{"n_layer": 8, "n_experts": 16, "experts_per_token": 3, "d_expert": 224, "activation": "swiglu", "normalize_top_k": false, "balance_loss": 0.00177, "vocab_size": 16384, "norm": "rmsnorm", "norm_eps": 1e-05, "optimizer": "soap_variant", "beta1": 0.95, "grad_clip": 0.5, "seq_len": 1024, "steps": 6617}
Below are experts of layer 5 (counted from 0) of a mixture-of-experts language model. Rows are named router (the router's row for the expert), gate (a neuron's input weights, with its number), up (a neuron's input weights, with its number) and show model dimensions 224-447. Each number is 128 + 32 x the weight over its row's rms, rounded and kept within 0 to 255.
After each expert's rows: "mostly gets" lists some tokens that are sent to it at least half of the time. This comes from a sample of Wikipedia text that the model never trained on.

# expert 9
router [157 178  98 118 137  75 119 108 147 148 211 122 147 124 140 157 111 144 135 171 152 189 204 100 158 172 175 135 107 121 155 182 107 121 125 109 108  33 162 137 159 152  76 132 158 157 167 107 118  73 120 141 154 142 138 105 111 138 121  89  80 130 154  90 130 112  95  96 119  56  91 161  75 143 142 158 152 145 118 111 113 115 139  79 108 168  89 115 112  68 137 119 170  89 116 109 177 143 134  90 105  92 177  93  91 142 159 107 128  50 147  99 131 179 131 124 129 163  78 155 140 193 118  88 114 135 146 146 139 109 150 136 167 149 148 159 132  70 102 123  99 136   4 121 130  88 132 153 107 115  79  84 141 153  73 110 135 112 167  97 139 154 140 115  97 112 121 123 120 131 150 116  88 110 144  86  95 110  66 109 165 106 139 156 169  53 108 158 133 154 107 102  94 120  98  96 132 160 132  82 139 192 141 129  79 159 104 132  97 128  74 101 135 135 157 122 134 124 213  74 107 126 146 185]
gate5 [134  56 137 103 168 126 134 131 104 205 154 107 112 111 107  99 126 139 198 153 115  89  85 105 131 156 120 153 115  74 133  85 131  95 122 121 138 183 115 107 173 153 113 130  88  96 115 108 141 163  69 176 101  89 148 174 149 124 162 124 146 108 104 140  89 121 121  81 132 138 218 166  92 116 112 108 174 113 134  75 115 147  95 101 133 123 157 161  96 152 189 106 207  91  83 190 129 149 145 153 173 126 149 131 134 138  71  65 138 105  97 159 162 105 161 117  71 137  81 121 102 137 142 143  68 147 131 141 122 127 109 176 140 151 138 178 166 140  62 184 124 129 117 200 123  71 121  94 143 119 145 122  88  92 165 135 193 144 111 116  90 158 174 145 140 111 136 208 122 200 174  97 158  44  95 160 134 126 169 116 111 115 140 162 145 119  98 135 176  88 126  93 131 116 157 161 130  89 103 101 157 143 114 176 140  88 139 100 150 164 159 151 129 167 186  58  94 170 150 158 140 138  93 134]
up5 [165 111 151 109 117 110 144 154  99 125 158  94 110 152 103 169  84 123 147  87 126 103 129 120 202 116  67  81  85 136 100  83 158 108 123 104 106 136 193  98 119 201 132  89 118  65 146  46 137 109  91 120 170 134 149 188 146 141 151 168 142 122  81 146 113 112 152 113  79 135 173 158 114  85 231  57 153 154 123 122  97 119 134 136 150 138 159 135  87 209 163 128 121  93 138 127 119 112  93 167 148 160 140 123 138 133 130  99  88 118 110 128 126 178 117 183  99 156 119 152 136 164 130 137 150  95 144  77  91 117  78 142 138  99 124 184 113 141 109 134 149  92  82 177  75 117 139 149 157 132 149 151 105  96 154 125 142 118 175  34  79 112 124 131 164 127 109 213 168 202  77 106 138 111 139 184 137 162 128 121 131  82  97 165 126 101 132 157 117 102  88 137 157 104 167  97  98 141 109 145 129  96 202 143  99  95 137 109  93 167 199 140 131 129 198 149 105 158 146 125 134  86  87 165]
mostly gets: " has", " are", " have", " been", " but", " is"

# expert 12
router [154  86 155 149 116 169 161 110 161 156 167 138  98 132 145  60 166 146  88 111 111 137 138 132 147 104  56 132 132 193 128 191 146 115 195 122  87 206 151 126 134 143 172 166 109 107  97 169  97 103 130 102 160 125 202 106 131 104  84 156  99 126 184 119 146 127 118 137 123  35 118  95 147 148 144 160 123 112 114 166  71 126 110 151 170 188 113 143 107 156 146 202 117 150 139 111 100 191 124  45 136 101  98 122 147 122 130  94 142 109 138 104  41 138 111 110 105  65 107 134 102  88 173 102 163 192  72  72 121 208  48  98  90 157 107 169 180 158 103 151 111  94 110  96  79  52 116 176 129 165 116 116 191 125 160 155 133 148 132  93  32 118 126 116 138 182 135  99  83 189  86  86  78 131 104  87 146 120 157  94 102 154 141 156 163 176 152 139 172 171 161 144 120 158 173 104 126 100  94 118 116 121 123  71 141 129  88 149 190  74 142 132 176 105 106 154 118 103 158 154 110  92 133 126]
gate0 [113  86 147 123  46  58 124 167  90  97 101 134 193  85 108 121 110  91 128 124 170 167 140 106 137 140 171 127 144 138 129  92 116 125 115  97 103 130  65 137 119 132 108 123 160 163 197  64  77 112  93 109 109  80 107 115 146 110 119 138  87  99 162 101 128 124 119 131 126 171 120 103 191 183  81 167  97  80 126 124 113 166 168 172 116 129  92 100 160 125 106  72  97 131 144 172 128 115 151 123  70 138 119 122 100 154 162 175 212  72 127 101  92  98 141 151 144 113  83 115 153 166  85 160 162 176 114 149 123 100 126 125 169  96  91 110 139 199 120 142 171 134 168 125 145 132 111 129 204 136 118 126 146 186 111  64 123  99 183 144  59 139 177 125 129 138 118 117 125 122  91 137  77 169 150 100  87 140  82 107 130 168  96 130 161 127  81 158 171 126 174 139 147 119 102 140  66 131 190 187 146 168 108 123 171  90  74 129  67 127  91 121 126 112  99 121 142 139 118 133 163 154 148  88]
up0 [145  91 139 134  83 146 142 148 194  67  78 122 127 126 116 167 164 103  54 151 148 141 120 131 121 149 105 119 161  77 112  94 148 149 141 110  75 156 109  99 192  90 116 148 139 135 169 161  79 114  87 124 100 110 117 102 106 213  98 123 118 151 106  86 149 129 118 118 118 157 130 149 145 197 130 146  99 117 168 115 136 134 102 183 156 161 169 111 153 255  97  75 130 192 120 126  90 131 130 127 109 153 175  98 120  94 129 119 192 117 161 123 113 109 166 187 119  98 119  54 200 126  46 167 168 138 147 131  95  99 174 174 133  65 128 119 147  81 117 137 146  94 164 167 117 145 186 126 151 153 157 100 165 139 144  93 170  98 121  93 133 102 182 123  81 163 166 133 122 123  95 115 138  88  97 103 126  96  43 120 119 112 116 167  81 144 129 105 109  64 181  92 122 157 113 196 105 159 143 157  87 126 145 166 107 105 115 154 126 132  99 161 105 114 106 110 127 159 134 156 150 113 102 160]
mostly gets: " they", " she", " there", " he", " company", " There"

# expert 5
router [131 116 122 146 135 123 117 188 133  90  74 116 125 144 107 108 147 161 148 160 133 127 102  91 161 172 141 100 109 101  62 158 103  62 112  93  49  92 107 120 162 185  67 144 122  99  91 107 153  90 140 119 158 134 189 131 106  67  94 135  80 155 188 112 170  84  61 146  69 141  90 102 105 134 161 158 160 150 188  83 174  89  97  83 102 140 111 110 141 117 155  85 133 124  94 146  27 116 101 113 189  96 147 167 151 119 128  55  84 145 114 138 128 154 135 156  88 121 114 124 179 118 169 120 114  87 161 158 113 129 186 142  91 143  94  94 137 164 124  77 137 139 145 164 100  89 100 145  97 115 144 123  98 136 109 131 160 170 109  88  99  73 134 142 127 136 148 124 140 154 118 131  78 208 143 123 116 150  54 107 140 154 147 134  78 107 122  82 114 178  60 145 118 130 156 111 127 141 155 161  74 187 121  74 159 130  80 163 101 161 131  87 119 128 118 132 147 100 153 129 104  96 147 108]
gate0 [130 101 146 183 131 140  79 131 120  60 167 191 114 113 101 103 145  85 110 137 115 120 116 179 116  85  97  77 138 156 125 113 155 199 124 117  87  86 149 132 135 176 141 130 143 101 117 128 138 133  97 128 128 162 125 164 132 165  89 145 150 195 159 162 195 142 102  65 217 169 145 107 149 178 154 111 192 109 189 154 140 110 152 109 123 129 122 100 111 143 191 140  88  56 122 135 100 172 124 144 169 113 114 106 132 168  87 105 150  72 122 137 137 158  78 145 130 140 127 145 162 137 116 183 117 177 170  97 128 141 112 131 109 109 104  99  93 108 167 126 174 163 100  94 115 109 149  73 182 116 118 116 156 168 213 112 160 147 114 174 120 134 116 124 111 152 213  91 131 118 119 157  90 216 136 113 201 133  85 125 156 120 106 168  97 184  94 140 107  94 166 165  99 147 179 105 146 112 128 121 139 182 131 106  87 163  99 146 167  99  86 179 121 114  78 109 142 146 181 178 162 154  99 178]
up0 [152 118 150 131 177 153 100 129 102 143 160 158 215 118 162 134 132 176 150  86 154 149 162 140 122 104  98 158 102 104 127  96  60 221 119 154 134 116  98 182 155 215  94 113  83 157 131  80 139  93  98 147 127 133 130 149 153 160  91 118  92 133 159 141 113  83  76 155 121 111 161 115  85 124 134 147  97 150 106 165 102  99 151 125 202 144 124 137  93 111 148 107 161 148  90 109  89 135 171 118 134 168 195 116  91  81 114 148  89 134 171 149 114 124 153  70 143  90  96  87 132 153 140 130  84 128  88 116 155 161 199  78 108 100 133 106 112 102  87 123 134 170 121 126 104 159 124 101 142  66 126  75 129 109 161  69 145 180 170 104  71 125 150 117 124 169 154 112 182 126  93 166 122 138 124 138 153 114 124  98  93 171 127 114 172 147 138 185 125 189 145 127 151  97 156 144 141 106 181 174 150  94 200  97  95 134  86 145  65 130 124 147 162 130 128  82 157 164 117 168  71 130 103 115]
mostly gets: " known", " based", " name", " located", " died", " Preceded"

# expert 15
router [106 146 112  93 137 146 111 161 170 149 161 136 174 199 107 120  60 150 164  87 114 120 103 107 191 162 151 149  80 116 138  92 127 170 100 116 165 130 131 167 154 112 113  92 153 121 109 151 207 183  65 140  89 143 106  95 160 101 127 117 131  98 102 182 105 162 155 147 110 103 142 149 148  59 127 127 135 122  97 100 110  93 112 122 184 140 198  85  98  70 123 132  75 134 128 181 126 108 118 184  99 174 131 111 146 122 117 127 145 115 132 108 133 128  98 136 109 158 161 179 143 131 116 130 132 115 117 131 120  90 142 163 121 116 100 120 107 162 112 161 164 120 156 177 177 136 122  84 141 136 165 137  64 145 145 127 102 127 166  94 106 121 168 151 103 118 148 155 143 111 169 186 161 112 122 140 174  85 174 167 128 163 148 150 132  91  65 133 134  72 104 108 142 104 141 102 122  79 102  96 126 113 109 158 132 115  78  91 184 129 142 118  82 115 106  94 164 114 134 116 131 140 134  99]
gate4 [163 133 155 137 107 105 133 196 130 162 140 146 134  92  84 150 114 157 114 131 144 148 148 194 160 139 164 114 136 196 158 129 135 118 255 100 140 143 120 142 124  89 131 131  97 112 157  91 157 155  75  89 123  90  59 154 117 129 127 152 199  83 173 138 144 123 154 125 132  95 166 136 171 142  62 165 172 101 145 167 221 125 159 146  76 150 159 135 135  85 170 158 106 154  97 130 126 127 100  87  87 110 157 191 135 109  97 107 128 143 117  97 145  51 160 167 165  93 142 123  69 102 120 127 193 114 117 113 157  87 106 130 157 172 110 137 119 119 186 140 148 165 133 134 131 143 111 106 104 169 108  95 171 111 136 158 127 139 120  81 125  83 171 136 150 158 164  92 165 127 182 155 192 109 142 175 135 158  60  80 176 129 160 159  97 121 110  75  97 112 118 136 180 113 107 149 168 138 117 164 109 138  88  98 112 171 139  99  79 104 173 162 107 122 131 134  36 166 138  66  72 152  76 137]
up4 [175 161 170 173  87 123 117 126 115 133 121 132 144  98 106 137 105 136 114 118 124 135 155 169 149 115 197 156 143 158 145 109 103 130 156 136 118 166 131  86 146 119 123 108 114 116 181 114 146  94  56  96  97  52  63 149 138 166 118 153 150 138 172 121 139 147 124  79 124 126 117  98 169 153  84  93 167 144 133 126 189 123 139 106  89 113 164  80 109 103 142 126  84 144 139 128 116 128 139  92 104 128 148 179 160  96 130 103 147 122 100  85 132  33 166 179  83 103 178 124 129 125 186  86 149 117  97  99 150 139 107 145 137 171 100 157 112 111 159 139 213 191 185 118 106 174  77 143 162 161  75  67 129 139 136 157 140 139  69  85 176 105 184  76 164 121 140  80 110 160 149 157 199 144 148 164 153 126  96  94 151 141 125 145 129  92 117 107 110  96 114 141 146 116 130  95 152 143 179 157 104 164 119 128 100 172 114 109  61 124 224  95 158  87  97 152  89 183 127 108 128 113  93 100]
mostly gets: "\n", "==", "===", " ==", " ===", "===="

# expert 3
router [133 126 151  81 111 115 168  93 137 115 103 119 123 181 141  79 129  95 130 124 147 169 109 180 144 155 144 164  92 157 117 119 160 146 116 146 120 104 100 132 114 100 124  32 160 192  88 100 155  95 122 141  73 166 115 210 176 174 101 133 111 145  93 145 163 118 155 131 111 170 160 118 133 136 127  48 138 122 100 148 156 104 133  69 173 119 149  73 137 109 121 107 101  83 146 135 137  99 184 146  93 103 129  79 136 111 111  92  87 116  85 190  82 129  92 122 131 170 190 100  76 164  66 149 116 100 109 118 149 122 139 125 141 126  84 111 149 110 107 102 179 119 192 138 148 149 161 134 162 144  88 108  93 120 153 142 119 130 126 129 139 144 121 105 110 116  71 139 106  99  99 187 154 103 113 125 128 162 140 110 136 160 116 144 109 138  79 162 101 136  95 142 146 117 190  64 178 119 143  85  67 169  78 129 131 150 127 108 176 187 118 101 132  69 117  86 128 108 126  69 198 164 118 165]
gate4 [148 108  57 131 143  77 147 175 132 100  86  49 142 140 142 155 110  58 147 149 141 112 123  90 184 164 150 113  98 102  91 200  96 126 133 136 161 119 154  89 110 107 111 163 107  80 140 108 133 109 132 128 112  87 119 134  86 160 158 220 125 193 125  78 178 127 165 120  83 112 115 104 103 114 121 125  83 139 117  67  54  71  87 125  85 113 167 120 126 117  94 135 159 139 128 168 141 122 100 140 127 112 136  92  70 137  75 141 119 157 119 150  99 105 129 110 142 125 138 162 117 139 107 142 210 114 100 138 127 146 151 138 153 182  56  87  54  98 133 115 202 149 123  87 169  96 160 158 176  82 116 111  90 175 131 195  88 151 130  81 164 134 102 109 141 133 122 117 157  87 101 131  42 146  64 142 133  88 107 160 224 174  51 161 109 111  84  71  83 133 142 142 147 133  75  82 101 157 133 101 112 150 116 106 126 163 130 168 122 180  86 160 116 128 140 105  95  85 138 117 127 107 117 162]
up4 [182 167 181  91 143 174 139 144 158 148 116  72 184 125 151  87 120 131 130 108 202  62 142 164 141 136 168 130 159 124 114 146 186 100 130 158 151 117 198 167  90 137 162 124 135 144 107 168  92 139 183 121 116 140 177  87 155  82 130 110 127 138  69 110 149 158  84  70 123 157 133 106 157  40 108 172 108 150 153 110 134 105 102 133  69 150 150 118 127 121 129 119  87 112 122 107  73 153 154 154 114 152 135 110 115 106 129 141 176 125 107 130 106 139 125 102 185 110 115 124 146  67 144 171 135  73 109 168  88 124 142 137 116  94 150  95 183 189 126 104 135  84  69 168  41 161 176 142 107 158 110 121  72 141  98 146 100 152  96 121 100 145 130 133  90 151 125 126  88 165 143 112 108 112 150 147 195 113 167 138 142 147 150 134 115 101 128  97 120 134 180 145  85 139 126 177  77 135 162 122  50 117 145 141 128  57 118 107 150 168 185 158 149 119  96 193 114 145 109 103 134 105 103  85]
mostly gets: "The", "==", "==See", "s.", " by:", "es."

# expert 6
router [125 143 127 183 118 143 111  75 171 136 129 141 133  95 103  99 122  93 132 176 140 134 100 108 206  83  85 146 116 162 160  83 108 139 103 144 114 163 167 111  76 142 152 159 108  98 114 113 171 117 139 100 155 107 110 126 154 130 120  88 157 111 122  50  58 140 108 113 196 130 169 137 144 132 176 118 130 124 148 123 138 126 123 154  90 157 137 150 160 153 178 132 144 150 153 201 134  93 151 120 138 100 134 181 187 114 146 120 161  93 161 117 134 102  88 130 190  72 106 176 144  67 185 129 188 127 121 122 105 155 146  73 105  54 100  96 151  64 130 158  99 118 124 100 105 111 213 146 137 126 147 115  77 151 138  93 144 125 109 154  93 119 162 176  99 118 147  82 129 104 177 122 152 136 118 143 134 101 104 202 118 144 105 148 140 184 131 119  88 140 162 104 192 126 191  92  98 140 146 118 141  82 126 113  72 119 120 133 148  61 166 137 105 160 142 149 118 116 130 144 178 178  99  39]
gate3 [115 168  78 135  71 124  67 150 134 146 110 142 174 125 114 136 163 211 125 158 101 159  31 171 137 178 119 154  89 114 144 113  59 121 157 139 101 134 148 138  83 113 168 139  76 140 176 125 142 161 136  92  76 141  98 116 145  97 187 126 101  64 153 186  95 110  97 151 142 108 140 105 158 171 146  88 117 141 129 173 165  87 140 147 147 123 142 113 102 217 103 116 181  37 106 164 154  81 134 113 103 122 149 124  64 166 166  95 120 139 168 157 118 151 184 146  98 119 168  80 164  95  98 177 115  78 116  86 161 129 122 175 200 135 121 155 174 175  56 125 123 132  95 123 151 114 104 112 156 104 146 154 110 140 146 117 131 100 123 138 122  84 163 143  93  99 109 158 144 119 172 122 141 127  97 108 169 166 135 168 154 146  96  63 152 130 101 119 180 118 160 144  86  95 155 104 109 104 171  87 117 146  93  90  92 121 118 165 155 145 172 175 149 111 145  75 127 176 108  68 162 127 112 166]
up3 [152 135  78 132 146 150  59 132 104 165  81 107  90 150 185 138 138 155 126 159 146 100 130 120 160 145  78 153 125 116 164 114  55 114  53 123 134 127 127 135 110 162 144  75 100 168  99  83  83 122 130 135  42 139 117 137 130 127 146 144  88  66 173 141 117 119 120 125 110 193  67 139 100 141 110  58  97 163 107 103  87 123 143  97 134 132 121 160 141 223 163 173 139 129  78 164 154 144 153 111 172 133 146 108 127  73 115 108 115 114 149 102 140 176 129 153 128 156 167 112 152  96 127 119 213 154  95 147 150 151  84 126 142 153 111 135 141 183 114 108 121 142 136 136  94 125 105 149 105 163 189 142 137 119 136 176 129 124 224 101 120 182 190 123  99 122 158 149 126 105 113 175 127 188 139  82 160  77 123 116 160 187 107 145 165 138  62  98  69  76 115  55 126  78 150 141 140 130 158 140  70 162 112 139  60  77 186 134 105 154 160 154 114 111  64 131 132 139 162 139 130  77  90 107]
mostly gets: " 195", " 193", "°", " 194", " 197", " (200"

# expert 2
router [130 171 101 118 109 148 144 157 107 119 102  95 147 118 110  61 151 127 150 129  96 124 145 173  92  64 140 150  97 133 135 156 171 116 134 144 144 148  79  74 158 139 130 126 135 114 123 181 100 100  81 142 185 123 192 145 115 111  79 181  67 177 137 176 149 142 162  92 157  92 158  74 127 132 127 130  68 127  67 144 134 143 166 170 119 160 148  92 166 170  84 139 103 157 129 103  19 166 109 115  93 147 140 167 116 109 162 154 111 148 102  78 119 125 160 114 165  89 103 124 102  78 123  79 173 147 145  78 134 106 148 117 166 143  96 122 173 137 139 109 132 158 131 143 135 143  66  99 108 178 139 100 195 123 154 148 121  66 105  87 115 141 126  60 141 106 144 142 129 164 101 126 108 132 134 104 151 162 148  99 106 111  80  96 145 146 109 120 119 132 152 146 111 128 138 119 108 139 178 117 132 113  85  65 121 152 156 118 157 111 113 111 134 154 168 145 130 159 158 134 145 140  80 164]
gate1 [105 162 159 191 118 111 129  75  98 134 169 148 179  86 193 171 131  92  89  84 149 126 114 124 118  34 126 114 165 105  26  78 131 167 115 152 106  89 164 118  91 118  63 145 103 174 113 164 157 102 133 102 160 169  72 192 128 145 150 180 126 105 117 117 126 107 130  79  95 105 171 168 149  51 134 100 134 114 126  75  89 123 123 169 163 131 183  96 111 177  85 149 124  88 116 182 152 145  52 104 129 148 143 115 162 184 121 125 120  81 110 140  90 144 133 182 160  89 166 138 151 113 137 178 175 155 137 128 185  90 128 175 136 142 178 141 161  89 121 143 138 104 120 107  77 152 105 110 163 117 127 116 155 113 133 173 145  84 108 144 102 138  93  99  95 135  90 127 127  97 107 137 158 106 132 173 115 115  54 163 131 150 130 144 198 128 105 140 147 123  80 133 100 134 176  93 117 157 126 155 102 145 149 107 118 111 151 148 172 141 178 119 146 143  21 127 178 119 158 111 116 120 136 133]
up1 [147  79 103 116 107 116 187 166 124 131 110 129  82 128  76 114 128 167 172 133 106 118 150 139 147 183 127 154  39 156 196 177 137  77 139 133 134 153 107 175 171 135 140 124 129  99 137 127  32 125 134 146  79  96 203  99 170 141 122  87 120 136 125 143 130 145 127 128 111 106  80  81 119 148 126 136 104 125 157 155 147  99 161  97  84 181  80 150 105 118 142 150 162 208  96  78 141 140 150 137 110 132 147 153 122 103 115 122 147 120 143 121 156  84 109  72 139 212 128 123  92 152 121  92  79 130 171 111  58 155  98 147 104 109 125  80  97 129 125 116 138 143  99 117 145  93 133 122 144 103 122 171 119 154 144  92  92 140 170  47 143 114 154 182 193 106 115 151  76 137 142 103 109 170 120  94 145 137 173 135 165 129 161 133  60 135 131  92  84 129 173 142 160  95  88 107 154  86 138  92 123 179 107 168 113 161 116  69 102 159  76 129 127 116 157 113  29 142 122 168 105 147  82  87]
mostly gets: " his", " their", " its", " her", " former", " this"

# expert 10
router [ 68 169 151 113 121  80 138 148 108 165 100 141 137 119 135 159 134 173 157 143 144 119  75 141 103 167 117 168 126  65  77 113 143  97 129  92 135 125 128 146 108 165 119 156  56 138 138  97 113 163  89 135 116 125 102  94 135  66 124 117 115 106 211 133 144 116 116  91 114 148 105  74 140 155  43 112 124 145 115 136 125 123 114 108 134 127 141 155 178  92 158 134 158 146 144 185 101 115  94  99 130 119  80  88 121 107  85  65 152  93 150 118 111 109  12 143  86 142  96 104 121 154 128 110 168 172  96 170 110 154  60 143 185 127 170  58 143 113 129 104 124 140  71 116 120 215 140 192 175  76 179 137 166 137  45 112 194 170 110 141 146 171 103 149 138 108 158 163 162 190 141 174 141 159 159  73 123 149 184 159 181 133 141 113 131 162 135 112 151 130 118 118 149 125 158 118 155 103 140 161 112  95 137 121  99 130 128 139 137 160 130 151 120 163  99 109 156  77 114 186 118 149 109 110]
gate3 [ 75  97 144 198 111 167 132 115  91  86 148  73 162 118 172 147 134 124 141  72 163  96 146 142 108 174 159  95  81  97  84 137 117 127 118  60 120 119 157 114 125 141 100 146 136 149 168 177 171 117  63 178 128 159 110 128 141 159 190  98  71 114 108 199 115 151 116  70 110 147 110 100 184 136 152  47 111 155 153 141 159 111 141 150 112 132 178 130 161  98 145 178  86 155 104 129 169 177 117  73 109 114  60 137  82  92 142 116 159  55  51 108 125 165 147 102 161 148 127  89 143  84  72 129 153  54 126 134 112 170 120 135 138 102 110  93 124 125 139  93 148  74 139 106  97  93  82 105 140 154 133 187  86  87 125 131 128 132 149 131  90 121 122  96 151 104 144 133 206 105 102 109 114 185 100 155 126 140 148  79 129 147 154  79 104 171 158 157 123 122 152  78 154 129 183 133  94 102  99 125 136 132 121 120  85 120 133 154 143 126 116 148 125 168 176 123 123 139 159  94 159 159 179 113]
up3 [205 143  66 103 101 132 115 123 140 114 135  74 139 146  94 120 111 127 159 160 103 103 159 159 143 101  79 162 199 170 145 122  55 121 140 184  73 160 107 124 114  84 165 152 138 172  64  81  98 182 196 145  93  77 148 138  81  95  77 126 114 134 113 127 152  84 141 109 134 185 118  96 152 155  82 180 121 122 111 163 125  88 137 128  81 144 141 133 105  83 138  71 164 120 124 153 133 110 185 164 121 163 173 184 145 162 103 141  87 222 174 201 145  99 100 135 110 144 163 140 164 162 197 105 122 164 116 114 152 137 103 155 152 134 149 146 122 133 120 115 182 139  94 172 172 115 157 127  95 127 125  67 183  60 113 108 150 125 107 126 162  98 106 123 154 175  91 170 110 205 115 162 138  87 150 114 126 150  85 153 101 127 156 144 138  89 127  82 174 152  86 141 143 101  74 107 122 133  98 155 152  98 121 120 102 132 127  72  97 118 143 148 171  73  85 104 173  91 126 111 129 135 102 149]
mostly gets: "°", " 0", " ", "′", " %", " Votes"

# expert 11
router [158 103  85 176 177  71  86 128  90 167 159 174 135 112 161 122 114 115 107 130 131 193  85 100 147  94 175  99 149 165 114 156 121 144 147 114  93 109 147 163 169 190 164 162 105 127 147 138  98  81  82 148 164 131 140 131  82 146 181 166 130 167 157  80 136 140  44 118 121 127  87 167  64 161 146 175 107  93 126 148  82 151 163 102 142 151  92 113  82 113 121 119 121 105  44  67 129 107 100 104 125 104 115 127 136 135 180 138 121 114 187  98  98 176 154 114  65 143  71 117 181 183 143 129  98 108 154  79 115 194 104 112 161 168 159 174 139 113  67  90  83  89  93 126 103 111  65 106 135 133  98 134 154  63 108 127 161 126 100  74 175 137 102 112 105 195 105 146  78  89  99  94  93 109 152 133 143 141 132  83 121  64 144 171  97  68 178 157 130  89 102 172 116 127 123 135 188 159  76  88 137 104  76 106 154 135 124 153  48 135 166 123  97  98 143 167 147  79 181 110  92 115 163 161]
gate5 [147 102 135  78 105 133 129 118 153 127 148 100  97 153  98 154 146 142 128 176 106 132 193 205 150 135 157  86 149 153 134 141 114 161 132 134 118 127 169 141 160 134 152 143 109 144 131 127 160  75 127 122 125  98 118 159  58 118 141 164  86 104 152 177 102 179 184 129 131 100 106 136 134 143 155 119 102 156 115 189 131 144 124  92 105 122 113 159 117  69  31 109 190 109 177 169 106 114 149 104 118  77 156 124  98 159 126 181 184 147 164  87 125 150 142 164 129 160 172 153 166  60 127 118 102 102 194 128 153 123 148 187  85 160 109 104 139 113 113 137 111 156 130 118 101 143 132  72 145 163 112 111 137 157  88 120  86  89 117 157 109 155 118  72 134 194 122  77  89 162 120 144 114 166 149 146  91 150  91  75 115  52 118 216 172 132  95 145  99 176 137 146 106  91 139 104 209 159 107  79 121 156 128 167 105 126 135 128 164 169 112 138 134 131 138 132 110 109 133 183 115 140 114 150]
up5 [162 140 161 130  91 147 112 106 163 125 129 123 174 108 112  75 130  93 171 190 155 133 160 155 151 156 128 113 156 125 119  56  31 146 105 113  73 154 122 137  72 133 140 132 144  81 116 202 147 132 124 155 131 156 114 117 104  86 165 146 206 124 161 111  96 134 174 133 106  76  87 126  97 109 152 168 125 144 152 106 104 123 157 134 163 132 122 119 103 117 124 131 112 119  99  67 132 166 173  84 189 111 134 118 104 123 110 124  84 108  96 134 139 108  83 139 120 126 104 118  90 132 132 166 135 111  92 150  65 144 119 159 132 119 103 114 135 157 223 113  77 113  64 131  83 168 137 122 134 199 105  79 174  79  91 126  89 166 128  62  93 141 152 172 157  97 128 180 127 138 139 122 145 104 175 122  67 110 140 146  84 146 176 101 108  88  79 123 160 149 126 164 135 123 125 119 129 148 172  98 142 162  55 108 134 163 114 145 105 142 169  91 101 126 109 152 137 149  83 126 154 123 124  24]
mostly gets: " have", " has", " been", " would", " became", " had"

# expert 7
router [ 43 131 105 147 131 162 109 134 128  94 109 170 171 150 122 126 142 117 152 148 143  89 174 117 133 109 105  98 131 120 149 140 109  71  75 109 142 152 113 115 137 189 136 150 159 146 116 181 138 116 140 117 118 128 155 108 122 148 143 125  89 121 139  87 115 166 112 138 139 112 188 113  97  72 149 146 101 145  85  97 105 145 106 125 105 160  37 146 162 131 121 146 107 102 103 129  75  82 138 138 120 119 101 114 142 170  94 145 152 122 114 223 141 116  71 118 193 153  84  63 122  99 118 138 157 139 114 164 165 114 156  98  82 101 118 109 151 125 143  93 146 140 110 160 111 168 191 100 143 129 160 172  97 115  85 102  94  93 153 150 113 102 119  96  99 208 131  99 133 153 134 105 186 128 134 157 169 151 103 151 142 135  95 150  45 137 152 104 192 177 152 103 133 116 115 133 110 137 103 134  75 119 113 176 172 178 135  67 157 146  93 137 121 158  96 188 137 152 163 108 110 159 102  77]
gate4 [ 98 146  98 101 122 197 116 163 156 119 180 125 141 149 181 101 123 140  98  67 139  93 117 119 133 172 133 103 118  90 136  93 145  85  83 174  97 124  88 115  94  52 152 166 134 146 117 137  91 123 166 108 127 117  70  84 142 108 146  94  69 153 127 156  80 118  81 107 110 185 135  93 141  90 144  85 116 154 119  82 160 155 124 130 118 115 144 128 130 127 107 122  96  96 114 118 192  88  96 137 145 194 193  73 159  99 209 204 162 115 110 162 100  93 144 159 122 131 145 170  77 122 170 108 101 148 160 148  87 108  93 160  69 139 126 160 119 169 121 145 100 117 105 102 124 116 112 103 102 102  84 159 119 124  98 180 117 191 143 110  81 122 165  86 151  98  83 138  84 135 181 146 152 167 120 148 120 128 148 177 135 137 102 133 162 121 105 143 173 145  89 142  96 114 105 111 124 161 100 145  98 123 186 135 158 205 120 136 116  79  86 163 103 104 127 168 166 190 118 155 126 120 213 135]
up4 [105  62 129 143 105 120 130  69 152 170 179 148  67 100 165 112  99  95 158 138 135 135 119 142  98 113 160 164 134 100 108 107 110 133 105  98 144  97 141  86 171 199 143 120 124 131  96 105 135 102 100 108 219  96 169 167 168  96 129 141  90 159  59  80 139 125 129 163 153 111  98 183 144 116  69 113 164  99  92 134  79 133 102 102 162 131 128 113  80 139  95 189 130  90 127 109 126 139 184 122 136  64 142 138 139 145 142  49 157 161  75 181 135 185 130 110 192 111 165  48 125 157  92 113 156 112 170 100 146  93 202 121 149  84 102 165 185  94  75 157 116 131 120 166 159 100 143  83 156 116 133 170 133  84 161 129  97 111 140 195 103 129 172 130 116 152 117 110  78 140  97  54  96 136 125 117 148 122  44 112 113  90  91  90 142 135 167  48 110 164 173 173  81 127 153 145 159 112  99 134 182  90  65  71 151 132 110 145 175  98 118 110 123 151  87 108 115 155 144 131 139 127 117  96]
mostly gets: " 2016", " 2019", " 2008", " 2012", " (aged", " 2024"